config.toml
num_hidden_layers = 11
hidden_size = 256
n_experts = 64
experts_per_token = 4
d_expert = 96
d_shared_expert = 128
hidden_act = "tanh_gelu"
moe_layers = [0, 1, 2, 3, 4, 5, 6, 7, 8, 9, 10]
router_score = "sigmoid"
normalize_top_k = true
routed_scale = 1.0
balance_loss = 0.00141
balance_bias = true
router_bias = true
init_std_router = 0.0309
lr_router = 0.000966
num_attention_heads = 4
num_key_value_heads = 4
head_dim = 64
vocab_size = 8192
norm = "rmsnorm"
norm_place = "pre"
norm_eps = 1e-05
positions = "learned"
qk_norm = false
attn_scale = 0.125
tie_word_embeddings = false
parallel_block = false
init = "normal"
init_std_qkv = 0.0154
init_std_o = 0.0154
init_std_up = 0.0154
init_std_down = 0.0154
optimizer = "soap_variant"
learning_rate = 0.00283
beta1 = 0.95
beta2 = 0.99
weight_decay = 0.0
lr_head = 0.00534
warmup_steps = 200
schedule = "wsd"
decay_fraction = 0.797
decay_shape = "linear"
final_lr_fraction = 0.05
batch_tokens = [32768, 65536, 98304]
max_seq_len = 512
doc_mask = true
train_tokens = 307800000
max_steps = 4886
dataset = "wikipedia_en"
Below are experts of layer 7 (counted from 0) of a mixture-of-experts language model. Rows are named router (the router's row for the expert), up (a neuron's input weights, with its number), down (a neuron's output weights, with its number) and show model dimensions 0-255. Each number is 128 + 24 x the weight over its row's rms, rounded and kept within 0 to 255. Numbers have three digits each.
After each expert's rows: a language model's description of what the expert responds to; "mostly gets" lists some tokens that are sent to it at least half of the time. This comes from a sample of Wikipedia text that the model never trained on.

# expert 12
router:051112114131131134118111154113120157115126140127139119123141149131177088101167142124181150145130130126108109157117120083128159128156096142153141158187107138123112135167077135120143123149149112143117125173112176091070147099137062117108086085139132135139137122161131149133136119102125134141123151132163134112168135160123142111135115102107092113133137119133106138137111126170154128127181137159171090134100162133120130136113131103155106099133099131108120117130113093149141138137075113073109122120131137118110099145166105139112096091127107107172134158144153114115103108111168107129164159123123119088121116153147107114093139139161099157097129111111130134135128155127105076177082086131139087125164097170147146123126122133129123134141120097096113149143076142124149112084125104
up0:152145152124142142111151141132121131121099041126172136122139067141115123130153140133099132160122128142136143123136150134183158123177109107106144111055117123088116113140127126147134130127098111156101117159103107118118136072112088141162132155107148156131101139130170112128105132118138124132128154147130146125153093125146117124131130098164132150140160099121119139117125078143133177154117132098199130115098128106114171134096098136157201142111116125141124126105160160133120143140128135086141133130143139124142140129146129113110116113094147075125079165160099126125126215123085130109104135107128130141141133090104154138143149093115114129137129122102121105105149149161130115151130113160121138150099127136147139121154099133137153106092068136128145091148159179108185140150140148
down0:117119092134149110119153157126139180175111090151092079129142125138112130119143117100126098058108143145151184147122124152165111129148102118137123110147118187098121144158131121180127143141109098145164159124125109096085113119103131134108138154128158120118147116109129148148092131117122148147154093119134166137121110144094117119208149102142153140147197100120159113118133126106147107172139123096141091103149181136121165145139121097141110155139117101109116115146143152147104147131116117128094161176113109164134139138135133111141115141126138164150133082140147123143124195150106147096146132120107130117112167101138119099139106090111174152124173098107114135125082131123110096147090144151130138132108125130111129139146133116113169129158112175124101125102147167132157093104125172
Middle syllables of non-English personal and place names, often Slavic, German, Portuguese or Spanish, such as Stutt-gar-t, It-aba-iana, Jak-ub, Ko-v-ács.
mostly gets: "za", "ó", "ko", "ja", "ka", "ä"

# expert 13
router:135112124129155156131113135137117159131109106121123122116137101131140102098090125109146147141170106145097110170129160143178130094139146122135128133172129115084109119133092136129130103113151151118099146108129151132123140144129098121117146132130128125140126132160132154109125149106103155123126143133161169100140106201142183119084164075110128130165165141140124149147121112150126139129105142128192081137093159201120151172119108147092144109095157084137090105147113096130119177108098123102160124121122127109142120144156118148119072106141166069169082129133162094137119111122116112122130137123136096105106099101130149106118167143190115131110136174137134155118099116155093095124180139135119101118143131155138173111131135159097132107115120141147146163116102164135135156119154164
up0:179147150107112140133116185168135102125143124144116094104120151124142109156133175099132136147086117111098142160124111145137132145117116147112146125187140155151090109114113173060144100093136089122115058119130126151130099098120131129159113134145118116152128107122165136115136124128124128105134092104123135141135147115127117116131143078141126123137129128149112134129163197109116150088132094115113123099138138131084137178136107069130108132157146109115140164107116137104126163128169144115133176075129169167150160138115125110131112196158117115130158121129144099156100130142133137120106117157146118121086127143105111157141163112118102122161160100102141116148095126047143126144098079132105092155143122156128146157149132113155087122101141150114132100150101140156137138142164112
down0:162153179107103106092146087183132125125201144116114150092140134071185127152126138125142115158177131173112116108109115126087167067180132120095099109105131138119099124148148122143098125143119145136075178116109131108143152136115096150134099163157132162118112116108132131144142123117130122108122118119139138187112132171114140133088111167131178142141155159142138143132104121160108168139088158145123128146141123141149107105140136117119113112128160145133142108124117109189146114106097130089135091101110155134123157112116130113135118086114080106139133120099147118127167112071165093126081121110101156134108151133148129067132151125094132129136161154115150128110090143077144136125131062128135129138138129132125133132133110106115127149140100107151145140129158152135140113120116114
Inner word pieces ending in i, such as ti, si, mi, ni, chi, as in e(asi)ly, ha(gi)ographic, go(bi)id; also table separator pipes.
mostly gets: "ti", "si", "chi", "zi", "mi", "ni"

# expert 53
router:118125160085154129142102126120152133086125161128155135163118130167145112105140156079162152145140097141111120128087127155137124099129166135127158151127127099111134119117061114113139145126115118125120092161155143160111139140150081108158121098076159135185121099154127144110112144175097122100115132117115144143132090125120130121145116108116112127110113152091124118119112099145132134121159153146163083138093171166134111122150121132143097090105145124112082087123095105099129100161099109125126123135123136133134097146134130121092082116134133099131137159122119048128118145121130127123154116091166109045094096139139103139113146149162147165132148151111137164121114164147111094139106142106133142067158093139142172082113106138131099136112161155150113120112124147180131118143157141
up5:133142116135128158106114161156113134117149130140095136123153130166149101162115096101125164144184128140091131100130163148166127103161104136128168091101133134156137115110097122110130132115117097135108105160140131138190148108139104078147113182086104137169175125148163147087171138104130125069105142085128106112100158129173123153187149130144125128117109083144121156149109106087151090124093155137116134045139156136135142081199142129126113116146127135172115140127124097134088113099150091104122142160147122165126109126118122127121103127114107124101130137134145111121145152095147104128144121117151123144107120122077103142116116162104126135142155115117136149165100090139122124168153135144123105065130109144138161104123149142123133158140130158118124125079114115126149135131142153
down5:140105158109114144068151105124138133097142138139136159092141116136133138166108150138116134135112128147084122121076110130119123083108125133130152115135091112120152150153117125129131130100145113121126117090119125104101103139136113163088123155118136121166150115153150141137090127199115154131086098125148186159160125147133101130131151123116147141116150182106121072158179124126126131113164144124136143179173117072148148097102143163179116159116165108144156165125159145125100167140098144171158092158154161156114147104122136109153103114142096123141130128118089138117150129082139132153106152174121114083116166110142126081177118147151137118091133118142115150136138119173153162102114132128127123108093136103139101152109128129185158121152134122165156145116105130138162151113120149
Capitalized first pieces of proper names and words, such as Wi-, Cam-, En-, O-, often in sports squad lists.
mostly gets: " Cam", " Wi", "Pe", " Mad", "Be", " Pan"

# expert 7
router:101106159136160087132119136122138146114092129101152139139122105136115065096152165126174101088141109134141084121139147143119106141158126095130139115132136136135148127115137137108175110157151114118064151105116158115079146147154091133121125137088150155107162130145149149129150105171139114135095155163134123128129060117121147164105130114111117120108119148092137141107146145141132143102132114139160105132095167134158095115109129140118143112128135110096117136109120108130083145129110108129172144151164164126148105129149103091121096127134121085147093177119193107119149108117157125129122088115185151139076095144117113106124158100123106116148188130104132144104118182168136105124146136103127146133136103161179183136136092176128121137135116105132094146089103145139161134145135157
up0:158142115109131128152158110124115142072146136143133101186095134143130110110138109173146123138171132140123111189155113116101143109126138120159179120111126133089086155114113189124142154106136090182103133124154126135150129078117111152155137142099135119156110146112155122101122126118132119106143126085131109137136114142104157138120085107088149134080102114087154123107158125174132156105137161152192120121125123148128110148127137130121166113113139105130134168159150128161121134100145165113153152141114144130132140139142133173113155147068133116118097141156125111158135137096131128169163120131156194117183144152096124117112152147148110153076143165129134166104140186124127115119079179128144133137144172141137140117149123139121159117090115153135126105154122092117104146149132095
down0:106109074127138121105105136182107109143146109092138135156162140155168143130092117121155164109134119111153159110096115153117126131164155103094111133120116110118134114170131146119144181083136110149144111146146092135129099121126185150131159100101162136134141138107125101164118095106153148128093140125144127142096127115114119146124139102101141124141114113123175129140132148144188172169091136121156106116109145158126131147102133102155159179164127109148107173152165125148112126087143156118169092105161085156165118178167148145154097085135112166109132126135130104177124159122131111142128108118141173074132119149117126136102129108122111132164127133080137097099155093146131101123098140111176124141125125107164094140108167150093154118121130104118129115144137128160112171145154161
Colons, periods, semicolons and pipes inside numbers, times and tables (4:00, 9.1:), plus LaTeX backslashes, braces, dollar signs, kg, mm.
mostly gets: " \\", "\\", " kg", " x", "$", " $"

# expert 36
router:100111153119154104160156129133112128129114131091202136168153076150130122123106109158148127113106124145116068169112127120130144147142156111149151124143138167088123149140091112153166146118159119176131126169131184131109149109160104134123099099074157138130105124118142116169141104142130147122079145121125102091108099142170118133093112087117106142128122134116130128101128172158140091127178117124138104151122142153058127133130136134098124118105133089116123117095151104094098145119114140130144114114119164158125100149139095138115089101177141099136116132113140085090095139136142083133160117122139107099092097139138126121074152101145114168099117161101130143157139149143112111177124129130137143082115114190169132146133135141125147094109126136093135104122120139128138140151117170
up0:118141064150152178090125163109145146090139123110126095141136130114139123128163149107144159132139110118140140107177143202125145140111162170092165108136130157138129131122169096098104101110155175100133171116089138146135121119124126100171121138133127080120114114130125126100081141178107089145100144145123157094128101117152123124099203121135152125172145112084135132127116138174124147163152107099106109119103118121131121107103166082144141126142143133145149127136064109158109132131140115120134125139159133117133081145155112165136129103120083103119095126131124146162144080107098121145096122114167135153109094155121145124133110146114125148144146109088093138128125127173133134150151160131141176137164111097135135133080089148124111112157192115121132135118102143128131127107111129
down0:157124135097109132104102162130126105136117125134133094145112145133092140102098147146134107123127102142145130140095109090140140127092138118131096113141163167127172117120126083113127155141159161126178163120143122153143119148088126139119121154178159090134084118107130138103144156065115114167103095144120154153125142140140135142136140082147132097119115145169122149110085129133100121158116169111120151151154103116150118100137134134062113136123105152144102135101140091112164095141143168133090123172104111133132128143133147097142123107128154165160158147092116088138141109183141122127138153114104102138145100128134133104142119117136152121140106149078131130132161106105132123129118127112122127173069118155102149152193093122107173168151096104166152079175177130154105131091156145
List-item dashes at line starts, range dashes such as 2016–17, compound hyphens like follow-up, plus "of", "&", "/" and table pipes.
mostly gets: "-", " of", " titled", "/", " &", "–"

# expert 28
router:093116161110152084142122133099156164132141149120175145150122135128178129119089144144149123150145127145119092130147113106156100093134119121160083168136136132138127171148125094136128145112136108148134105134164136128107121132163116122153092097127182133121128122134139116140184122176100151105115166128167123122141067124118159125158126112097092094169125182090122144113153125149123123154147120131129105134076149157127138098115152141124080090118137119138120101125128078111093098156111107133130117130185131087183117176148116095077127121140133115126098173141141096111131153132144090099141118063157107074135087108148130112121145134151126131125131147089148148178120125138143103162117146142098159124147119144140117147151139134198144116112148153139121143130128155155140127102130150
up0:147112117105142150094145155152129114127066140101127155154129112143139129116124100148143133123088117125093104126095123101121136149096144166140126098124148146140178138164123095113117177155127133117160179177099127074155141115102127112167112130098119141107135098127155160132111105153095119135094102168135178118133077126099159168122140155101135142163147127129118129122111148137135137171158141145128137114122139160144142092096123163154097097139176113092138104140051122120103108123124134115121111110140110143161097095143132063128120132134147140127103137126104088173137168156157121118106122075105120113092112130119125117162161190146138165114143119125134158159076138131104120139150143124116162137139104133158148115156136158147112079112159096121137130128163125134102108090162154
down0:145124116131127160127122109139103124142151095151132120142129169154136143106127142160123178162137135093129126151124159118101134156147128138141126161145143139129139109125168116122129105123160129146150119109164144101140092099157118118113151113085107152162157149095147138136157165127083143132121104130093138134149118125134153127093172131136100131149086121148078125128123142148133108139083115123071140126116122129078103128115087121169133102145052074084104134117102144137103087104119129161109153102137148174159172125128120156142121103076146117119122168185080136124196137106115109103120183090147133113087098098169167136125141175103127119160119150119154118143110132123131177148098148134134158153104130155100105106137134138104165098149143103103167117143119115116102129133112124
Second words of institutional or place names after of or the, such as University, College, County, New York, Army.
mostly gets: " University", " School", " County", " State", " York", " College"

# expert 49
router:107110124142150123133136119099147129132091153091139159143107111126112099143116134105137106148112116147120137139088130143135107125129146105103126128114162108095122092095062177134149117162133127115107160175131139115065136135143093089127108113131165159153116134168138111133110120159112157098098134099142103159130096142120164136138129091122186111127146144102121139090153084145118150144144155133148096156116177152144132126135150137144098111098133087159153119115153114108118117133121128149165104146140152123167109142131060092126096133138118081127109155136169076102126142120137131132144095096154152133124085179127105093119152111176129161131119157103137182106118144171119089123149135123071127111165105169107139111148115142150135144108118136112088161117155173124153123121128183
up5:106137164119112114160127150136128141152127146126180124135117128134116142120144124076110113123083085142122124137155095153152099149141110089118094132118149115173138186132137117131139127145145138172145181158106152120094122138172111096138112121129119167082058103116155126146125114136158103149151121103114142077113160122106136129095110127143117093106115152113123140126130103107144111146156126134183127133128156133096126094118163123099133117143100110170164070129133130112101119129142122081087118147178109102177102130116080135098132106110096120132094133132132151136117113165108142130154133158122105127174126146116125115089090143143142123117125077140077148113122164121086117138140102144117126115161121134133142106129106092094103158098167104137103091179102132173131182129109164
down5:116142126135122128083129108171146112133090150085124133107146094122130186152140113111121104110125119133132161115169148099154135120097107113101103101109140134125157133146100154165135133145113112125179133117121145149161102133091168155096099151135126088157110147136164143114094148145154104153132085098098079110107125123090101137079111092077123111075131088140123110165162073157149113151114142146131142180169112088107128118117153137108138135108113139105131149164169134157110128131127102123167144145150129142130097121131162114162150132050138102139140101118129128123115088144072181099154149137099152128177107156164157151131110130141148173131143118112120139145107114158117186112163123147137123151143111119097138158124134168128152127119107113093112119137113118120134109140135136
First pieces of words after a space, often Latinate verb prefixes like prop, ob, acc, exp, dep, Ro, as in prop(ose).
mostly gets: " Ro", " acc", " int", " sp", " exp", " dep"

# expert 20
router:125113146110151127122144147125111141081129114142177085200110134161171099120144125106211145105116116127134116159185147107144072122165148151117121156174121127142094133136127131104167127138120131123144140140087158101134145090152080103130089138109142130095147149137110152157152095115120109116139135135133141119129121112134165124146101093083133109151117101101143158097122095151134127097126128103136093156086163116128146127128107160119122111151123142126105124142123115098137139132109102144163129131186117117117155176140115155121122134148097107122107139113148070139155122135122118104127092088146149091101087138102127133078133124184102161113149127114139136165139147143144082170122128132090156112144092170172131141111108150155146150149122180120129133112095147110174120110139140
up0:127136107102131123137088129133099138099108161104137078088146162133161193131144114122100159127125092161117088128171116133120088132119127141129127155116141135124146148136101153140113135129152114124135153083160163091162114120109148138138141121086129126156154114130130120088084139134118130128131139088115139110195140115129115079172151127094122135116155147174149092151151137120163174124111145118124134048115127107095176172109155105123113132140149127139114101167146122130088109143135150127130145157129135138111139143149152128125114138091109132145172142105128119078129102169128121088163089142081104124108111088146084114099088178150156119097113101160118139101106155105098146110145148086151161117104137153183145153116122117140114155115132119131144103139132145110107157135088145
down0:092126121133101173092150141136131153093126137142138119094125127134137127124131144173148118166115141125167073170136119174080125123134095080114165128122146133167153094149153097125097137155123128147115112144136122129096150150111122158105155129134067145122138119129150171150105148153152130182115196172175129083139088147133144165111102099136157137140159132087126157124099147145119158088152128161133133115149163152125103101122106149111119148147126123111097119057110095090088128145143105115151120088144141094140093111108116104097112131126099135107119102109135120156144152110119120127114128134110149108148098144134138119158158151112128133139162132139134119122117106136135154158146119137123158127139117107148096135155142072174184116165135134146102162186123105126151128078121093
Year numbers and their second halves after "19" or "18", in lifespans, tables and dates, plus month names like October.
mostly gets: " October", " 2018", " 2020", " July", " 2024", " 2017"

# expert 32
router:101154151157157129135131156144131158143091134152175117164166095138156087064084110086206113112136092102097090139114145107134124099134146126146133149167091136118133133121103128121141110128190115124090138112122194120116131124143085108142131109108149135105138124153117151125110141137128132154119120138124118108141144126138133128097111122062113110123090135140090132125133131144143079122134099166089103181106140185107089146105124163099127110118152088125097157145141088140101154137125136135143136161147118142122114140149090110149102150124123123155136126125146101137100118112143119154155138166126133106129131104137124118089165126143083137127158129111112168152119181165130094196128101150134110102176091135113145131142105110156141114098118126147108164096111142152169142137127121
up0:126114106118133140118098101113171131113066141134119065109126120137138121117109117108147096101167111101140156147143131163139125124121125142145116147057168128108150148113092113165134168153125140144106125144096099111141128134096092128136108133107133087132165136145123116144088142106137085147180114115171119090176112127093098098127146103144139123175152127126141097124118095097157152131109134138164102139156138115150143130139114072143182136122154151121112115132124102107121126115122105105115116162145127113149177131198147092135119097126132143090141123103082124116161162126134154086113116121133113122109138125126149083133136119078176127078149156139154160124122155127134110124127115144117150116175193134125135107182160137169159102086159130107124107126100139119161135151124159
down0:153116167127130105084134188168103109163160158083138126159087145101143174104120198171116156129159148145103145143141117131158118110189135181101144131109118160132122103126139138066134136105152142148143112157168146139166089122127120131148107088174117135171140091114110113101139118108119128121120123128117134119107120153145132125122120127153117093143113109121154128127143140186084135139128140094094136156110099124117156127109178175119123141116115128123126141136149105155135119097083125111143090139190121139137121149074165112111131133127113142147118135098149175200081110133123130114141139120102106147164153136150159106143160170136134124118143108086150116111109125096184149140141146129137110117149146105131151121153137126128134128175131126163136121144137108122116148141105083
Single letters and short pieces inside non-English personal and place names, e.g. Nugza-r, Gjallarho-r-n, Ta-ji-kistan, in lists and squads.
mostly gets: "v", "z", "j", "i", "n", "u"

# expert 18
router:098104118125139114100144104107100141144075136125158149155090153179155069089127156118167108074162132106109128117152117147166137112154129108177179137136120119091126147124112108119145101118204125158122117183138161090101135108154059093120101137103137124134132126130150159155165137112119114108142156088121115096133122170146157114163140086107100130144151153128117166104085156105122130097184135153133107107117185158135150113147156188093126090123139142111116150110093119111105121125128107088144106152121120132142110135133127125135111122135126132131128141100162084141132128128169115095154139084111174132126104106124140115097138159112116125096160132115119119133128182119104087147099114151104116119103157149142127119138093161107115102138131128149130134115114154120131137150121149
up0:100110108118125104094079123152120144153121203089151145148155113122103093135128150137100132087114123117157119110128131115086127138162114131179173122129169131094109068096134150160134131136108084152111103129134135130066129110116136093124091146125133111092141144135133131111138104118139134130112145132088125084145145143133145123119146157136099152134167112097194149126163161095122109153107120151183098121143122126130121128167131144112126116116131139192116102092114088153100150109115125038170140121120109119089134117119115123137128149099118113155125143134162125128105164166159141133171156137127135129094123136134117130145170157106143133135142082120120118124162074134096143118166124146115136108138128170139127140137162156092161131151124105116137165133087093124141104140147159
down0:164143119161149110177133150106097156105134098092111118114096126130181150124097135114130132118175103108119114099118120123137096108081090117134140145110129139165114110095139111094107129091111125140135182124125055092120136094108113147143137160116200159113160138114113138126158176136116121111128118135134126125146123122104173124134146101173155127124150130134116158138073147105112140139119127102117148141137073151100157121118146128125134178113133120132169151150141161086112107142129151132131115125161127112130146173137108115135167159114133193132199123106138135109139168090157112081121134152141109142147150137111143174174152125135088160116124144150154124092138090097127138119178134126157150144111148160099151146123107135125127142142123172118140174083097107122143133139110127
Single capitals and consonant clusters inside names, abbreviations and words, such as O'Connor's apostrophe, al-ign-ment, C-irc-le, T-D, T-B.
mostly gets: "gn", "mb", "OR", "IA", "elt", "FC"

# expert 9
router:099118141078160134122106110113134140116124137110161112166111099163164090105087148122144136135099107102128128113135120129158116100153081157122139115167123120140099132114120108126164157127124117141086103118105147120107132104141108131155093145112176121124152115142141133161117118151106141112094201140144133117140074155141123115161153098149126072096136173104150133103112132120133155122122127104162102097095175130126138149126145118115124101147137164118142132140110084096108150109138107137183151172135170124137101146140113138060110090111103112134171167137148059101115153117107100091161104102132082138128120149148112118088103124166092125147206134133147167151159124138125101179160135172146129111131112128128130130110116153125104120124105162146145118135138153111136112130132134
up0:137096171123142139120080137109081110132130106144126114131120125083153125142143122136140144122097137125135126124179142057145111133118138115124093135159162135173123104173137127186155116161161154112136135173103149184098136154128120128086156136098138119108167151112122160122096131133137134094103156179160110141157105094115161115134138108133118139106128133120125132112138070148131092147121121099109122158181142095137163120089146126116140156149109139140118137121137089105144134155112160141100104135159122133111146138089132079131160152150107121150124116159149071140170139149102107132102111105124142128110096153151140131109156122149110130124197110136103139115125162116141119130124154092159100172127130132181137106143094142159131120133086161078142098109114172104144069114132112
down0:147126158113132148139140144153127150137150137110119105131124146132126158147117139146119128152096137113104124135160161130145104159147115131153112104119111160146150116076154121154091137093116144139185125103096106093149123114144125132165113135154109125154143088079098157109140138126124137124147077114114103107124191149157172077141176153171151094133155141131138117127100129149117154119158130151140145155129129122128163134148154130102143122118124087124185140153142101105137137110086185127112137169174121117080142151133095106155122129097070134136140132131159146137126099157129100100123172133136118084138142094082146153119097118087132157141122128160122119139127165095116124105145095130114098137111148098115127155106151105048095123155189166133151140158091102153111154134133144
Superlative endings and ordinal words after the, such as -est in shortest, latest, first, second, same, plus mid-word pieces like st-all-ion.
mostly gets: "est", "st", " father", " right", " largest", " highest"

# expert 51
router:123097124121175091159110119118160154137131150078142083181113125165144112136093116146141112128141122180101040161128128142166095117112148138135113142148119100147100138133102129109167125150121122130118130155148182119120118151128115084149139103122133081130129148135141131103103113157095107096114160103094128091132162159132118123130129051141141123127118161126116132099124126139145151125133094143123118141134147141117159135140115131150126093119110124113131124131087108131148144118109133130166123119142149132104098143135133130155158162131124121166128160106150101129140143139132085113111095097124183122148083112119118139085128137135128114133155154151208159190134129149089107140159157119116102093136089152164154136083098158179138138151134144141082147106092168142132130112118172
up0:157145119142142105103100078093116103129148127167120096154125116134151148121164136128139082128119162142130112130129097153156144122131129155180142107160150141097122128125090112115148174145100087164162150143161127139119140170123134115134108082089129137087123125137136148172151113125119110174123161115116137137149141170120097140114176138125112146114111151228159074074154145113134153122097118162132120144146159141132167158101109068124097133139102148102132128119103117127141125158159115135083094092133154099123130119135166106120128155129174123143125144148132091109115115126134156093151153102096103166134114153079132152116128184142110146113147107134165137138116106126110127127114104114112173142118094126134110149084133059133128179142122134132127120100125123128127110128132127
down0:093107150117124141172162154132147134087091144132161155148121119144148113104126152102056095162093126139103136142140107101107111117147147123130155127107138152151107122148149112085092094092113172078115110134104154153121120105140115147143118139118107086138147124105114136118139122155150128095147152148105109117174102106125136115128117118109096130160134148134103147164121150105093145122161126117124131164184092087107156118155127163152137120162116112146112112125132151146104146103087143126140171080155112146114112113141117162123097113115125131097106118164127081141095148161113130125106131176171125140146153147108174093105125120122161105110132102097168139170144096112145140182120187090120151079118145109158156114177124106085141155129115102099138139143138164172114135137112126
Prepositions like in, on, into, during, until, and verbs or particles after to, such as escape, get, out.
mostly gets: " on", " in", " into", " during", " when", " under"

# expert 46
router:086133119129151142138113125086105176101093163126133085098101174126168130095107152126189106120129143123164106132146103153153162108112137152142109165142144170132100140116114095151127114139151122154119144131149179108117137131145073118122115083108129147136128104168146156148142133127115116091142174127143119082127107171141141138150123113132119103127120119146133136136103122149142100151144142123149088130087167153141090132135147142121113062138133127139106121136116097107083129131092121084122117124160116151144112183160147125089130122157110095142111134126155116127137102084153086108139079121109144100078121128130121129092083128124084136170103153145112162167112157109111085176143165122154136122181158166120150116121137150130105130131126133124137183148125145104158138105084117
up0:085116059111153119115121125117109112111104115120089116171120150086180144130157126126149132088118092103173104150138148154131144143096171156131109124137192098159104122145137115123120149160118116103165161109135152166111155097134131117139150173124135156103138117139106134128125135127131110141165152099123159081113146140110128135153133094165132111113137135111126098143097172067089133139137156137147100104110152115137142128085117157110100115135083106158112146140116101125107136097103117115129130145147101135115105143064169094115150117120096136130111142104118119142170121097114107109146068123125146111110142176151157131135108156160120147139143111138152142110128154122156120151131175091125130137162100162137119175151094191142090154150113097100148097154130149117105123121170144
down0:103137132126157101100123120129133127164150102150122089162159135132096119115139113130137115108112121150154106087157152101123158130075146107118148129126121128127141101097139114135136122104161146111152088068153164124168106102136138130105113144100102139150117145113101098114168124144082155106146118169096104132158130116158113132139122123108062101099125124163107136147141131110147137150154121107124203165139117100107136137131149133112132088144137111150140163116118119082120075147149127099137163088105118176113165112142147130120182112107129115141139186122143167117160145127153147184131127114152108103125137098108156106116153081116098122148106140101152127171103108184128131109100111083111141124118144171140131175136116120136128125174150088167091116084169112145120119146110123
Middle and end syllables inside proper names of people and places, such as ne in Larne, ive in Oliveira, ford, ton, son.
mostly gets: "ford", "ano", "ton", " Angeles", "ie", "ria"

# expert 54
router:153139115133143088138149122143155129116122144126172138120116121157146079095092133102160103132152117141115099140123132120166124149154163127145168152135104086102131154099088137160137110130140137129093086118153154146103137157177089059162080109110139134126112131167141126121123146134137112117119128137150125151192124142122125108108113115071143077144141111109126137109132129166140117151123125147144087134101174176114107157144135104117134117126165138140109141140137127150108163127120086149132121124130144135139117128135100120108065123155151060126128128112158091159122124129163125113139133140128138128134108124139124155065173103178129115094148145137140161155103179123115090181113125183110158132174112138126164158125101134138113144098104171141097121103140161160174121142149140
up0:133135092117126070132122132079140133142120163112152137158107116118108162090111143147139080122132146169145164113124101148126159108113113172181164156130128135151127110144144119067133132166141094124165128139125137130098146151113124122157125144123146165170112123167165101122106091129117098132154113120132117140129103144142124102148143140164143116140110123113091144093114131145125176126130140146129115144128145149131136153116157138139129104136168119084081132105095128180150127087114120081148096114111111150144143110133162100150098096119102074163134161126117106150169131142105125083175140120123106161140150187128100172181127123170119120119107108118144166116135183147124103093133130141157168120141131120147141138117154133092167102104153153082147107110175147166110086122125121
down0:124142148104078105126072095167096174161147120134092152089119110099159124151150135124141145127137163127137121150139145121096152119117123102131091172121121123167127117182188102090171090128123145128105116125093121090133095081097086140119083123145134135120081153094134148102141122136105117112126141121110144125108147112131145141151123138158080160130136150139132140110090145114105114121122140098169120094106120144116121118078161169147125174142116136122140117144113120141172086154132142130148136124140051118138119200116126104120146167123149125130097165129137181133108115147145123154141145104097129109119147097086157133092110126138125094109131141127099107136129104126134170104133122070148142100122118162100130111173135173129104131117115140150095143117101127130094149142095104
Syllables of Chinese, Thai, Indian and other Asian names, such as Ho Chi Minh, Ay-utt-haya, Wu-Tang, Li Bin, Lin Shao.
mostly gets: " Chi", " Ka", " Sun", " Ko", " Bh", " Kan"

# expert 43
router:155125140121141130133168120131131170105084134146151102148124137140161139084088112111189121146106114152100097111144118127111146129141145128150112188186082171164124148134101111128127119143144161176113110115136153154142136161141083148155090126119135106132110112132183133114128104108093136146130169122107119125150104124139103137133150115119149150106087137130087140145139092137153143135146096138133108138065149147086086129130128138131116114120146095130139112117136086101095103100105147139146132131144134109116153171167086122126110121160105144198097180114127103122119130133147096081137112148157115137125122180118142146105153127136120093136130144150176128167105150115138094175127125105116057045149115145127131105137134111134096141103116131137109118138139168143108131133119123
up0:167163142127138098084128135096099091164123110124081146135116133128111154155113139154123098122103141161156133143133098134130142160161136123105063142144137140117110134127091133170122107164138135109123141102086156112101132119137108106080117118127113140146135126153170118115106131125125149112117151105130167120112099132151157100194174112137119154109143125141160104146153120150153135190093117144146104147110159175166130142098088113154068103128150123145133137153128089136127151111087103145119132154103099157091117154123189137100096120136154119124089129125143131110099152131109106121113103105122143118097120183079149110124053114156141131096091106127122132130120141128095115130122072161145140141101171141135147138139148107161137073153128093137134099118121144088127142110156123
down0:125164124086136129108107116165148148191145128092087137109118109153109128143127167124112124113121134152132143148118136090164152136202122147112146149114169146102158125131141128104112084146084135156155161120105107085119125166107093149130086160113148143137110089151091143119090099145144141136120147125128147118111138131114109111186144096101155144156136117154153123147125128137151111121121194119156098104134170165097165110110121060117174122164149095130111136132136137138130182096097136128106167109097171109143109092130145129143097097146161080139110147097105123093141113159115135157153105110112124106100143113138133134124123120146172161104127095123106140114141152148119096158109107128107105111136114115123181083134149099129121129101116159112170152125093152107148121115111137
Short closing pieces of words and names, often single letters like e, y, l, o, as in Cha(se), Goyett(e), Do(o).
mostly gets: "e", "el", "o", "h", "ee", "ch"

# expert 37
router:119115143114161101110132121115097168099091119139117101105120132154130123110099173129156144139177114140113103155119147143159119131165139112138094083114133128115126152128101135155147150182129142161122136149148142141078127124169083133136109114105149129164123126133129129111149109149124153103122180131148082100142098148115108118131150095084128116086163136147140120115146120101140147113143105105139098138122151126106080137123128195104141108128160136126123131093141120115146116121131149088146144159178110102108107155114091089090083108122113111117109155106141087133159127119172109109100080105136097098118129144136074156121121128147140112125153143160102158129108143164106088160174114118126110090128134163131162098122098118135107172116138081111115125149120163131160173186154187
up0:154117160135147138125094123160115137136069162133117121130178150115131175114116105132112126083159109133102142169132094118130054138107150144150131098094078133110130137167117149133133159157140164132141101121069142172119121105134137162159129123077110091115084150111157141120146106125124072133134151159134158110151144121102131131160105104126139116072071159124172175133167116143187108129113124105120122105110133175117123099160117151113126126141103142131132126126133103116133162109171155128149114122138100135142097116104097147099134107132075118121145124123130095116183114133111135139121135171132113148102150144091122139125112136148156144144163109149107155116115167174126107117140120123130144101136142129154096144099104185091109155181127097130131158127124135130181127140118137
down0:144130097120157116166116148098115104086134157161147139127063167116149161089095127134125125185137127127139136116113089096095111110112101123162120161095165107149101110106177143105132127120162136132098129103143134130146124161163134170141106109173144120098121090149161132142178160163143105174135127112113081138170160105180110129113096091135104141151124124099112121109148138154146136063115132118098136116074104100111140115111137170153136147148146151156148142143112093109121096140088142105166122171143105163141151144100103111099142130071121147125158122139128117124130116127106170106135128149150164151146144134102149131164129119149095142117123135120160117110106128138164185133151138133116084148135133121119093119112148115180092131135135127101128105160138095128128156161116107
Middle or final pieces of split words and names, such as er, el, ad, per, as in cop(per), Railro(ad), Ind(er)furth.
mostly gets: " Min", "el", "ad", "per", "oper", " tra"